From a checkpoint of a small mixture-of-experts model trained on Wikipedia.
Size: width 256, vocabulary 6054, 22.7M parameters.
Experts: 32 experts in each of 9 layers, 80 SwiGLU neurons an expert, 2 picks a token, a softmax router.
Training: a variant of Adam for the experts, 319M tokens, 6731 steps.
Below are experts of layer 3 (counted from 0) of a mixture-of-experts language model. Rows are named router (the router's row for the expert), gate (a neuron's input weights, with its number), up (a neuron's input weights, with its number) and show model dimensions 0-255. Each number is 128 + 32 x the weight over its row's rms, rounded and kept within 0 to 255.
After each expert's rows: a language model's description of what the expert responds to; "mostly gets" lists some tokens that are sent to it at least half of the time. This comes from a sample of Wikipedia text that the model never trained on.

# expert 6
router [138 118 132 110 116 122  91 118 157 124 156 137 103 171 111  89  83 178 103 100 162 153 180 113 109 160  94 161 158 133 132 141 190 127 124 115 118 126 145 130  94 122 128  74  97 153 138 168 146 176 136  93 130 146  43 140  77 179 150  70 150 124 109 209 183 115 100 106 106  78  85 104  82 149 140 205  89 129 133 153 172 107 121 102 149 107 105  93 109 117 127 103 175 131  92 106 166 107 128 109 159 108 106 106 160 101 142 151 147 133 166 174 105 206 171  99 170  63 154  80 124  82 137 113 120 100 118  29 113 155 103 102  84 125 149 135 129 147 189 145 172 169 193 109 130 101  90  96 140 133 152 168  94 129 126 141 160 157  70 123 125  98 107 130  74 105 101 106 120 134 162 135 158 154  78 172 138  98 174  95  74 115 159 107 147 177  93 163 134 150 100 145 103 120 116  82  93 138 112 145 145 132 178 122  79 145 109 141 117 163  80 125 136 105 138 141 136 145 108 122 191  66 176  75  88 114 135  69 163  94  95 168 109 136 163 109 185  91 178  86 124  48 129 100  86 176 102 147 101 147 101 132  95 124 103 104]
gate1 [141  92 142 101 135 194 178 159 136  48 140 150 129 151 176 122  96 126 123 136 147  68 151  65 142 153 174  66 137 126 166 123 132 114 119 139 130  98 145 141 119  98 109 168 140 131 130 109  96 163 152 151 151 134 103  70  96 126 111 110 166  80 150 174 109  80  93 123  99 107 143 101 128 133 145  66  84 168  99 147 153 154 122 188 178 179 137 121 111 167 126 135 130 215  96 125  97  43  91 124 136 102 116 153 157  87 134 157 128 117 152 127 160 169 131 152 113 110 158 104 162  85 135 142  97 152  80 140 103 101 179 179 118  73 199 123 129 121  81 110 148 200 110 105 132 170 130 174 101  93 153 188  55 147 108 125 186 128 169 172 135 170 157  81  97 167 123 179 105 152 136 169 145 155 126 114 112  76 160 150 122 141 125 158 181 111 120 164  87 149  67 159 131 171 128  51 202  81  82 153 135 150 167  85 163 161 112 106 107 184 120 150 134 151 100 148 143 154 107 174 141 129  88 145 111 136 141 149 148 118 173 179 166  98 142 115 110 145 135 162 130 111  93 120 146 199 120 103 123 190 133 148 120 136  77 131]
up1 [ 69 114  84 135 147 118 155  86 129 139 145 152 113 103 143 163 167 107 148 109 101 127 135  77 131 126 126 106 146  83 128 126 148 100 208 156 103  82 151 143 141 182 172  71 137 124 128 171  65 120 124 112  74  98 107  87 202  96  84  90 114  60 184  95 148  96 111 139 110 134  80 164 158 107 102 144 129 133 146 138 170 114  45 135 121 111 114 141 127 132 149 154 149 124 158 125 101 120 118 161 180  74 137 151 190 116 155 141 161 148 154 134 141 153 106 175 112  40 102 107 100 138 162 158 164 107 104 109 145 135 133 143 112 197 119 115 118 179 153 124 118 142 149 146 164 118  93 155 137 120 190  63 164 134 161 100  54  99 104 121 172  91  94 123  86  98 145 135 158 144 116  86 144  80 150 130 139  81 145 167 149  80 133 122 109 115 160 134 116  93 181  72 196 121 103 101 155 100 190  68 134 123 147 126 143  72 143 171  59 147 128 144 124 137  86  75  86 153 142 105  52 151 105  59 175 119 154 170 121 129 101 118 156 110 101 118 139 147 123 154 170 109  72  72 141  79 196 139 104 114 147 149 168 111 123 159]
The words of and for, commas, and given names like William, George, Robert in biographies, plus middle pieces of place names (Palestine, Belgrade).
mostly gets: " York", " William", " General", " Robert", " George", " Louis"

# expert 26
router [108 108 172  69 202 148 157 148 151 133 194 142 187 139 124 101 115 156 208 106 127 133 114  94  98 128 118 164 189 182 181  76 146  91  82 185  93  87  79  94  86 141 215 135 111 109 180 159  96 142 132 115 105  78 108  67 138 172 220 106 159 135 119 126 136 136  59 123 146 143 150 167 153 113 137 106 133  89 180  91 148 113 160 116 153 106 173 144 138  90 119 100 109 131  86 178 150 133 154 144 146 133  91 164 125 127 100  82 178 111 115 128 119 103 145 117  63 156 125 102  99 145 107  91 134 104  97 123 144 109 156 162 145 159 163 122 110 124 167 140 154 141 165 118 156 131 107  88 121 101 124 137 114 144 147  27 124 153 203  55 124 105 161 109 104  84 135 168 151 145 155 142 158 124 129 167 143  98 140 110 175 123 119 121 139 140 171 105 136 106 147 130 142 119 114  75 172 179  67 150 153 149 141 100 105  85  67 101 142 134 165 121  72 105 209 101 146 120  77 127 103 138 123  88 128 146  86 144  85 141 170 119 123  93  98 115  91 149 115 176 139 179 116 174 132  92 166  62 116  93 116 101 129 139 137 117]
gate0 [159 117  65  67 159 137 120  99 169  94 111 125 185 115 163 182 105 130  82 134 150  80 124 155 185 105 132  96 137  69 159 116  78 115  94 130 136 150 106 152 133  93 138 186 120 146 156 149 125 111 144  74 141 117 129 161 126 109 134 122 121 106 165 173 115 167 139 189 201 182 128  61 183 132  79 163 126  93 140  91 132 110 135 139 196 145 146  92 162 133 103 146 166  98 131 100 129 134  81 202 138 123 176 113 148 103 141 136 152 125  61 161  98 116  74 162  99 148  95 113 103 139 119 106 107 116 149 142 139 108 115 112 130 185 142 145  73 148 113 136 164  98 128 161 134 166 134  63  52 147 112 117 137 135  70 193 161 125 101 120 208 131 128 104 159 134  96  55 155 147 150 126 126 165 131 114 147 126  72 131  94 171 123 179 156 102 103 164  90 123 111 133 124 118 156 139 178 132  80 193 118 102 143 102 166 140  93 142 177 122 189 119 128 159 147 124  31  82 119 130 105 190 159 117 113 168 151 134 164 122  96 155  78 111 103 163  98 146 120 161  79 110 114 156  78  84 143 110  63 114 157  99 135 193 124 131]
up0 [ 60  95 128 155 111  99 136 110  76 137  68 106 131 147 115  99 166 130 116 137  17 186 132 161 164 126 132  73 160 116 112  78 140  88 134 166 227 164 172 180 171 139 141  50 141 119  89 115 102  93 182 130  95 149 152 113 202 185 113 121 136 119 159 106  84 144  70 113  89  95 177 107 108 159 104 177 150 103 108 143 167 127 170 137 154 147 164  99 144 117 126 188 129 126 103 107  98 169 145 116 146 125 150  66 103 128 161 158  73 112 115 115 140 152 109  85  98 181 142 118 188 149  88 114 153 138 113 150 117 154 129 134 144  93 133  89 130 144 105 177 101 122  99 124  93  97 168 188 173 157 144 103  97 124 135 103 124 124 127 188 102 166 122 106 137  81  77 158 104 105  73 148 152 133 146 154 142 181 171 186 177 125 119 126 154 100 132 108 110 118 158 153 106 161  86 109 132 122 136 101 149 127 126 142 152 138 124 205  89 115 164  80 155 111 168 179 187 172 128 124 133 149  88 151 122 138  82  49 140  92 121 144 157  79 165  94  71  79 129 108 152 124 141  72 136 108 133 156 162 155 131 150 130 131 161 149]
Past-participle and adjective endings and linking words after was or be, such as question-ed, use-ful, known, such, including.
mostly gets: " such", " became", " known", "ated", " including", " served"

# expert 15
router [159 107 156  61 128 159 143 126 136 137 165 129  80  99  68 165  55 126 148 103  93 115 133 147 139 165 126  52  72 125 156 161 146  55 109  86 182 132 130 117 103 143  56 104 170  87 121 147 111  92  96 145 116  87 122 145 151 131 113 133 183 119 121 180 166 126 184 109 159 119 140  75 146 142 128  93 154 139 109 118 129 124  93 115  72 120 133 152 123 168 136  98 153 152 120 132 124 127 159 151 193 114  89  50 135 151 147 142 134 119 134 100  96 120  94 180 110 122  61 144 152  70 132 138 138  96 147 128 132 106 129 190 107 134  39  84  79 145 139 166 108  90 118 132 184 165  90 139 146 138 122 130 131 171 148  78 147  88 155  41  92 120 131 140 174 207 108  89 137 139 122  63 116  76  96 155  78 141 139 120 108 127 175 143 148 130 126 114 114  98 184 130 120 130 159  89 160 135 142 165 132 123 122 168 131 143 109 151 148 131 107  70  92 132 142 158 131 165 117 208 118 203 204 156 127  92 180 124 133 129  70 121 128 123 126 154  73  73 105 136 127 101 140 127 133 115 134  74 116 133  85  90  56  83  95 144]
gate0 [154 110 140 129 108 133  93 113 127  93 116 108 140 128 139 129 155  82 169  54 126 147 100 185 135 129 164 154 111  58 117 181  70 150 152 100 143 138  68 111  90  77  91 143  95 120 156 150 114 153 143 103 109 126  84 162 141  99 117 141 101 171 122 113  83 119  98 116 105 114  64 108 158 158 147 119 109  55 144 140 161 137 152 154 134  56 223 148 101 130 154 135 166 149 121 104 162 121 141 127 101 135  66 159 171 106 165 123 144 112 163 103 108  70 124 149  65  91 118 119 133 122 123 124 183 166  95 148 106 131 139 103 137 133 129  58 150 172 108 148 154 190 139  77 124 158  81 162  78 132  86 129 107 138 124 119 118 103 103 138 118  77 158 129 177 119 124  69 143 128 123 127 153 112 114 107 126 112  98 158  83  39 168  60 155 154 102 132 154  95 145 122 147 153 201 136  79 129 145 160  57 167 154  86 131 167  99 147 100  82 169  89 129 106 106 149 120 160 119  76 118 155 227 102 179 150 165 112 125 114 133 163  99 107 100  95 134 137  99 141 140 100  92  19  81 151 135 141 115 108  94 128  66 115 161 133]
up0 [116  69 147 156 153 147 163 103 153 119  96 149 105 114 128  91 155 119 118 141 154 118 145 185 146 122 109 116 116  82 120 130 124 206 112 155 123 150 140  99 145 164 187 141 110 142 152 186 124  97  89 112  94 164 113 122 139 127 121 102 151 117 133 173 149 121 124 152 120  31 169 158 146  64  98 118  99 116 114 144 120 130 178  60 162 151 115 144 111 128 122 102 101 166 124 171 190 118 103 131  70 154 107  62 149 123  98 213  37  92 110 158 108 151 109 109  84 152 120 128 147 102 131 139 155 124 129 193 100 108 101 123  61 179 138 184  71 164 159  76 101  95 162 142 124 120 147 174 120 216 147 149  48 103 163 109 169 159 141  76 129 132 170 128 143  97 106  92 125 212 109 126 144 141 140 115 105 157 145  51 125 166 195 143 131 122 100 103 163 135 114  95  85 136  83 126 111 105 156 155 174 149 140 138 107 123 156 164 145 164 158 133  99 131 132 137  73 109 126 129 150 112 121 143 144  92 106 150 113 123 154  68  88 225 170 122 165 150 171  90 180 155 122 156  96 112 146 131 142 125 168  88 154 161  90 127]
Table pipe separators and single-vowel or short pieces ending foreign or unusual words, such as o, i, e, co, ino (Tornoi, cartoons).
mostly gets: "|", "co", " number", "ino", "io", "ki"

# expert 18
router [ 82  75 163  59 126 106 142 126 186 137 116 165 141  55 103 126 112 153 136 150 120 117  84 168 149 161 163 133 177 183 133  94 182 161 154 181 117 149 110 201 137 113 101 105  45 140 138 136  85 155 139 126 177  86 137 129 143  87 119 105 216 199 139 163 124 127 160 119 124 155 118 139 138  71  78 161 175 126 117 148 106 115  85 160 154 160 112 112  87 151 157  99  97  60 113 104 133 124  51  88 150 131 173 134 160  80 129 161 156 161 153  73  97 138  92  93 135  78 153 116 142 123 126 168 127 132 134  91 138 196 113  96 156 160 106 147 191 148 172 133 136 115 101 164 131 135 131 132 116 149 112 140 121 160  96 130 114 157 121 114  98 118 133 158  98 145 115 122 174 154 117  81 149  75  98 120 118  83 154 139 193  95 170 143 164 129 115 131 117 178 134  78 159 145 104 130 135 200 123 133 116 131  85 151 127 145 209 175 111 101 140 114  90 123 158  75 141  71 116  75   9 104 121 119 152  84 103 127  98 133 123  92 128 105 151 183 140  98 180 124 120 132 128 127 161 147  99 130 147 165 167 142 121 156  68 137]
gate1 [124 114 114 109 125 146 177 110 126 170 166 171 131 115 121 106 125  91 174 149 108 134 142 152 110 227 134  95 162 138 158 109 151  70 203 201 141 121 115 113 171 127 143 128 138 168  92 152 128 171 100 135 140  82 131 145 112 132  97 154 117 153 133  93 119 159 151 160 105 156  90 125 130 135 114 122 124 123 120  90 163 101  89 106 136 141 144 115 104 146 134  97 138 102 145 164  99 175 120 218 156 129  90 112 107  77 131 167 140 142 199 179 110  97 141 153 174 101  54 216 121  84 111  96 154 197 174  35 161  88 102 127 152 128 156 100 191 162 127 104 114 154 129 105 133 128 108 100 119 107 159 128 120 147 133 109 134  76 113 116 117 149  97  95 117 196 166 138  94  91 112 104 136 116 113 100 158  67  70 178 167  80 116 163 140  89 138  67 175 159  80 171 137 149  75 204 126  98 146 160  89 144 118 143 154 140 131 122 167 147 137 146  99 154 142 148 138 137  97  93  82 156 106 155 102 188  63  83 113 182 112 116 108 114  96  99 131 142 141  75  90  91  92 104 118 110 187 124 152 132 154 133  92  59  94 151]
up1 [174  96 122 115 102 107  72 161 123 131 116 140 110 131 147 108 121 157  73  95 154 104 100 181 195  83 128 149  90  77 118  92 119 130  89 101 101 139  96 135 166 152 159  73 125 116 178 167 133 128 157 162 109 166 129 116 127 143 113 125 149 130 118  99 109  69 163  71 156 128 189 181 178  95 106 126 118  92  25  71  91 118 124  68 113 107  78 146 179 143 122 133 114 171 135  98 172 144 154  95 169 146 148 125 176 192  85 116  79 197  98 126 112 151 105  57 115 128 170 136 121 103  84 156  99 113  57 248  63 153 138 114 114 107 102 103 103 113 154  84 114 166 113 126 125 172 123 132 135 128 150 140  86 118 140 171 183 145 150 139 132 111 128 137 148 113  48 163 156  69 134 205 113 104 159 137 120 180 119 119 102 120  86 140  87 128 107 125 130 142 134 141  63 110  94 138  96 112 150 142 154 129 114  97 154  77 146 112  63 118 109 151 122 144 125 115 112 136 117 139 150 106 156 113 171 137 184 158 101 104  80 134 140 125 138 132 131 122 133 185  83 180 174 139 159 122  71 184  98 145 142 170 150 113 147 124]
Table cell pipes and colons after list labels (Thesis:, Date:, Last FC:), plus semicolons, dashes and bullets in structured entries.
mostly gets: " •", "):", ");", ":", "%;", " ="

# expert 14
router [178  92 174  84  82 148  69 119 125 144 174  75 122 125  88 104 108 117 180  91 121 137 128 164  89 148  84 107 127 170  81 101  79 169 148  81  92 106 116 104  87 148 183  86 132 169 135 118 177 138 130  77  91 192 109 134 117 197 111 144 191 148 121 147 149 108 168 156  86 129 115  82 133 161 130 132  66 131 142  94  90 167 133  78 101 146 117 128 121 124  95 143 128 119  64 132 138  95  86 103 134 156 129  56 143 135  97 154 170 107 178 114 144 139  85 107  74 112 107  73 151 173 124 130 133 152 169 137 115 118 164 185 100 189 129 122  89 161 192 141 164 109 111 152 130 117 140 138 130 125 103  78 108 137 170 112 112 127 151 138 117 179 150 107 190 149  65 145 105 142  93 105  80  86 149  69 128 137 136 181 129 148 164 105 151  58 131 106 120 120 186 172 151 110 141 144 126 168 145 120 141  86 193 169 102 118 116 141 198 193  70 118 120 119 124  99 122 123 204 140 140 135 186 129 108 106 122 133 115 100 189 107 143  96 159  74 145 128  47  90  76 113 107 164 114 134 140 144 145 171  92 124 123 107 111 157]
gate1 [147 175  68 180 129 131 108 141 189 108 137  92 168 146 162 140 147  83 192 113  57 175 140 121 144 179 140 102 146 112  98 138 137 186 141 148 170  89 135 113 162 140 128 149 127  65 148 107 154 125 182  85 177 185 123 198 127  84 125 114 151 138 114 140 100 105 137 137 145 160 169 131 168 145 118 135 140  87  96 139 105 124 159  89 121 148 106 125 140 138 128 141 121 115 176 161  41 159  64 112 133 137 151 126  90  73  91 118 169 139 164 121 128 114  84 124 191 109  86 134 181 126 155  79 115 194 151 127 137  97 117  96 111 148  96 158 127 161 174  96 113 156 155  99 165 109 181 158 139 104 144 141  90 140 123  84  98  89 115 160  74 153 115 128 169  67 140 172 127  93 135 123 111 125 159  47  59 140 137 192 194  94 172 109 169 138  73 180 132 143 155 132 115 146 114 125  77  93 149 110 190 143  96 109 155 191 153 164 113 128 173 177 196 138 106 127 127 109 141  87 182 135 122 116 143 139 175 154 156 108 172  76  93 172  81 170 116 156 144 132 128 164  94 119 102 125 120 136 205 144 103 131 157 139 116 136]
up1 [130 108  70  98 169 149  86 143 133 135 126 167  99  91 162 168 185 108  95 128  77 193 160 145 205  73 172 168 106 100  94 134 163  95 148  91  62 108 158 111 136 130  82  69 171 123 136 113 136 128 117 148 114 110 166 121 184  88  88 123 110 127 109 128 183 131  80 125 173 122 149 163  86  81 110 153 108 199 126 127 127 138 158 114 105 140 148  90 128 137 124 135 100 138  78 118 119 116 161 147 129 121  98 167 164 159 106 142 105 180 118 129 109 126 167 126 133 138 110 136 174 137  96 117 141 120 117 147 164 163 154 124 111  98 144 133 151 140  92  80 192 113 146 176 163 104  96  98 177 140  81 141 147 108 112 195 151 126  88  90 120 110  56  60 150 107 167  89 136 128 101 107 184 120  42 176 173 100 131  86 118 118 136  95 154 174 118 167 129 155 146 102 169 131 140 181  84  85 181 125  79 112 191 145 155 129 107 134  90 130 159 133 135 100 174 165 129 139  70 114  78  88  86 134 131 137 150 139 117 135 115 111 185  95  78 161 143 114 194  77 146 119 152 161  77 188  86 180 103  89 153 140  79  73 142 118]
Vowel-ending pieces of personal and place names, often Italian, Spanish or Polish, such as Giac-om-o, Cincinn-ati, California, José.
mostly gets: " California", "ana", " Iowa", "ala", "ya", "ara"

# expert 10
router [110 109 102 109 136  75 152 158 194 129  59 141 164 174 134 179  89 162 192 166 104 193  57 149 134  83 137 148 151 147 110 177 145 139 108 155 155 144 197 140 147 165 125 148 157 103 159 116 150 115 109 196 151 120  43 137 196 139 120  76 168 160 153 123 108  97  99 151 174 184 106 129 131  38 148 121 160 135 115 142 104 156 167 131 108 165 142 108 180 163 134 136 133  92 121 114 144 170 132  97 141 120 163 135 174 145  79  88 108 161  75 105 125  93 168 121  80 137 180 121 131 139 129 148 108  99 163 140 115  83 108 101 121 186 151 138 118 209  96 136 129 135 144  87 120 154 141  97  99 123  93 176 153 121 105  74 139 126 157 109 100  86 112 129 174 160 123 159 151 150 115  97 181 116  92 111 106 115 144 122 112 101  73 159 104 121  80 149 176 166 148  98 117 167 182 134 122 224  85 129  72 146  96 148 161 107  81 108 168 110 159 127 110  89 112 145 112  92 177 126  94  82 148 129 110 102  84 132 103 145 124 143 127 110  93 193 173 130 167 138 197  94 168 119 153  94  84  93 119 160 127  93 134 143 152 136]
gate1 [120 136 163 106 169 101 121 113 162  80 130 111 125  95 124 139 136 182 167 115 176 139 127 125 149 167 152  98 126 149 158 120 106  95  73 128 136 106 141 149 204 114 126 176 165 175 128 133 121 167 160 108 112 161 118 155  92 113 129  90 145  92 103 135 173 173 123 159 147  79 154 107  60  90 168  77 160 124 140 139 117 112 105 171  82  82 127 136 148  34 154 152 139 166 119 151  98 166  90 132 175 148 109 156  99  98 134 107 134 135  53  80 165  92 124 111  87 127 136 131 120 129 138 146 165 157 182 196 154 144 137 116 107 105 172 157 151  69  99 126 131 107 201  73 197 164 102 153 107 135 178 110 146 143 172 136 153 121 115  94 184 181 148  75 101 131  95 114 118 125 108 109 160 154 170 157 147 109 119 127 153 213 136 188 148 123 172  93 128 125 130  92 199  80 128 109 141 144  92 142 133 190 134 158  82 164 126  37 116 154 152 166 109 106 146 102 149 160 188 163 159 151 109 175 115 133 107 145  63 124 131 119  98  93 131 164 142 171 109 121  76  82 136 192  84 111 130 166 157  67 129 100 124 169 131 146]
up1 [115 139 105 118 128 152 158  99 104 167 134 163  97 155 110 122 125 149 152 137  66 126 160 140 156 127 153 129 173 132 127  99 121 116 205  77 127 167 101 111 106 186 101  60 103 126 140 133 161 144 137 118 109  81 157  86 111 148 123 143 112 148 157 172 158 105 130 122 133 198 125 146 183 151  96 166 131 108 144 141  89 118 150  90 160 219 123 126  87 190  76 121  94 106 117 106 145 132 132 100  82 111 155 126 140 108 141 143  86 156 169 152 126 161 136 144 213 100  95 135 148 127  89 122 131  85  92  87 117 140  89  84 107 140 148 101 153 178 106 166 124 123  73 167  86  32 151 114 128 118 112 102  85 191 116 147 108 137 131 161 106  80 121 134 141  97 113 185 108 119 107 109  99 134  64  79 113 106 125  80 141  93  94  88 103  94  94 142 136 142 166 143  84 141  88 121 149 125 153 107 114 141 191 120 162  92 110 188 175 119  16 121 129 124 116 126 139  97  86  66  73 114 105  69 174  93 164  89 177 100 139  99 125 155 159 113 104  69 170  94 217 150 146  82 145 124  86 133 166 159 152 132 150 107 112  89]
Pipe separators between table cells, especially after headers or numbers, plus prepositions like by, for, against, between in prose.
mostly gets: " —;", " by", " |", "%;", " against", ";"

# expert 3
router [ 83 121 192 148 139 159 150  94 121 112 121 161  91 132  95 105  73  71 104  81 155 107  93 166 150 170 115 103 135 111 178 132  55  68 108 158  70 150 168  74 190  95 156 116  46 181 129 163 133  97 168 105 104 171 101 119 102 171 121 129 126 163 116 128  54 137 132  95  41  69 173 121 133 153 153 152 153 126 102  96 136 106 123 120  68  82 114 190 122 169 151 110 177  99  68 103 134 123 126  84 152 136 135  96 107 177 149 120  94 139 124 138 127  99 129 152 172  86 159 110 135  72 152  75  87 142 145 155 166 109 110 117  85 144 128 135 174 127  69 134 120 133 132  99 125 162 147 154 169 118 133 108 138  80 132 130 151 118  90 125 117 139 183 137 115 101 153 136 105 135 155 165 150 153 115 156 109 122 149 135 163 174 102 126 133 158 136  94 104 118 113 127 135  99  78 108 130 175 149  49 105 149 103 109 156 117 168 105  94 151  66 135 111 105 107  75 129  94 148 191 151 146 130 123 133  62 159 146 180 100 151 131 148 173 216 122 155 184 177 148 107 196  91 144 112 187 105 106 100 131 126 148 136 151 192 120]
gate1 [114  58 125 106 115  96 107 171  89 120 122 108 169 124 102 147  99 106 119 142 195 144  82 139 124 143  76  71 127  94 169 112 162 130 102 110 140  73 179  77 143 124 107 135  84 151  93 148  80 174  93 134 150 116 123  98 100 118 124 145 161 133 153 148 133 120 122  98 113 136 111  91 124 121 176  93 170 121 120 131 149 102 158 150  89 104 179 149 172 114 124 161 133 140 121  96  87 124  75 139 115 150 141  65 156 113 154 129  96 115 133 132  91  85 109  54 126  95 109  96 202 148 115  83 104 158 118 132 121 120 100  83 157  70 228  98 151  80 170 116  49 106 123 114  99 193 116 122  98 127 132 121  92 150  51  91 187  72 155 141 119 171 123 159 122  50 178 155 164 104 182 108 140 148 108  83 102 131 113 100 136 102 143 101  94 152 126 130 161  80 148  98 153  83 110  77  51 155 111 134 159 161 155 163  63 143  74 152 126 200  95 129 141 127 137 169 125 132 129 158 142 118  99 176 112 114 154 159 184 106 134 123 143 127 189 189 130  62 150 133 152 132 148 126 126 160 113 116 168  88 139 201 134 128 154 129]
up1 [168 111 126 131  74 169  73 171  78 129  73 153  83 128 160 112 125 152 127 126 164 153  96 162 107 146 125 134 130  86 120 119 136 152 150 121 146 119 141  70 117 108 124 151 109 173  92 141 120 126  52 101 165 114  64 146  69  95 106  88 157 151  81 154 114 135 137 130 178 157 155  86 147 173 125  87 118 144 125 152 151 134 106 152 108 142 106 128  27 164 101  93 131 135 128 132 152  57  56 106 123 105 105  70  96 128 135 103 122  60 173 152 104  91 152 199 156 111 159 109 124 107  96 126 134 108 160 160 139 150 130 161 159 171  88 118 153  50 194 164 155 156 178 109 108 160 140 109 103 105 131 169  94 130 112 100 144 121 111 132  66  86 114  85  74 127 222 114 121  90 111 102  87 126 107 136 142 168 150 164  91 139  88  82 158 103 121 146 168 135 152 109  72 130 152 123 190  88 134 157 145 104 154 121  55  86 105 195 135 128 144  92 177 132 133 160 110 128 178 144 148 140 144  70 183 126 133  92 119 124 109  43 146 153 107 131 112 161  65 110  95  95 160 140  96 110 134 174 127 122 145 121 124 170 160  96]
Final pieces of surnames, place names and words, such as ley, ford, er, ing, ard (Walker, Charlottetown, Boulevard), plus common English first names.
mostly gets: "ley", "ford", "wood", " James", " Smith", " Racing"

# expert 21
router [ 90  80 131  89 120 136 163 122 138 128  86 140 127  88 109 141  65  95 144 132  94  90  88 118 134 114 138 117 148 153 155 114 107  52 109 143 131 163 137 159  93 161 183 127 153 126 131 113 138 151 147 129 188 158 136 197 110 122 138 113 100  95  68 156  91 106 135  78 159  72 219 149 195 122 139 161 103 160 110  90  97 170 119 127 144  55 107 140 111  19 155  88 151 115 118 123  97 127 146  79 154 148 110 121  90 114  88 129 181 113 133 160 135 232 171  99 147 137  90  98  83 141 126  96 124 131 120 126 104  97  92 106  74 146 169 139 129 119 109  91 107 137 167 110 103 149 101  63 103 112 203 107 166  97 111  73 137 138 143 112 143 127 113 134 102 158 153 154  73 114 143 147  70  71 150 131 150  82 103 115  56 130 137 157 130 130 190  78  91  71 105 150 108  74 122 144 121 120 109 151 165 159 139 133  73  97  74 142  91 109 107 108 113 180 141 132  93 126 128  93 110  97  88 152 121 125 119  72 122 179 123 120 111 131 115 116  95 165 154 156 167 138 157  88 135 126 115 102 151 101  51 122 162  94 199 168]
gate0 [117 115  95 109  93  88 120  83 143 162 121 153 179 138 164 102 153 159  69 139 162 111 138  96 138  95 130 172 171 182  63 135 169 114 143 139 116 187 134 211 137 112 140  69 121  84 134 202 175 119 127 143 120 104 185 117 102 114 154 134 101  50 159 157 133 121 166 139 163 152 151 123 115 118 151 155 138 118 125 132 150 147 134 138 160  70 121 113 138 140 172  97 112 144 119 174 167 159 123 138 113 117 124 138 184 154 128 180 142 156 131 148  74 112 138 115 138 142 126 134 146 140 160 176 103 125 106 159 172 171 174 133 138 118 120 138 106 162 111 150 136 102 116 117 117 159 114  86  47  71  94 133 190 160  78  93 100 169 118 148 145  97  99 127 114 140 167 120 147 127 109 154  54 137 151 155 148 126 150  80 157  98 163 145 134 120 180 214 193 163 104 143 106 125 179 107 177 138  70 153 150 132 188 112 119 131 100 103 107  79 165  90 193 179 161  83 141 128 165 167  97 101 118 153 151 201 166  79 137 146 132 118 114 119  82 170  52 104 130 152 115 138 123 124 161 101 127  82 155 146 181 119  32 128 154  69]
up0 [ 82 109 127 130 105 106 132 147  69 110 124 152  39 128 113 132 140 158 172 153 173  92 122 163 150 161 120 132 126 133  70 169  70 155 176  51 165 120  89 140 128 178 116  76  76 168 169 137 133 135 168  84 137 162 127 147 104 191  90 140 127  95 161 119 130 175 109 154 177 101 110  90 119 128 151 111  96 160 106 151 184  95 111 110 172  68  92 168 127 154 137  71 123 131 121 118 124 107 131 109 192 139 145 111 130 128 126 116 115  84 140  94 115 170 136 101 174  88 126 177 145  95 128 172 132 122 158 104 139 144 145 153 138 142 149 145 102  76 127 102 188  77 139 149 139 139 155 112 151 163 135 116 140  33 122  90 131 123 182 159 117 131 152 103 148 165 142 140  52 106  92 188  96  76 109 144 140 178  94 193 150 124 124 188 148 200 128  49 124 153 107 155 129 102  86 152 120 145 127 168  92  88 141 178 126 118 175 124 150 171  46 121 128 163 100 102 197 115  96 143 150 116 142 152 115 104 142 126 109 110 140 134 103  66 212 117 163 161 111 121  94 121 107 143 150 103  81 130  61 122 135 147 188 150 143 115]
Main verbs after he or was, such as had, has, won, served, released, plus middle pieces of names and words (Evonik, Wednesday).
mostly gets: " used", " has", " had", " won", " served", " held"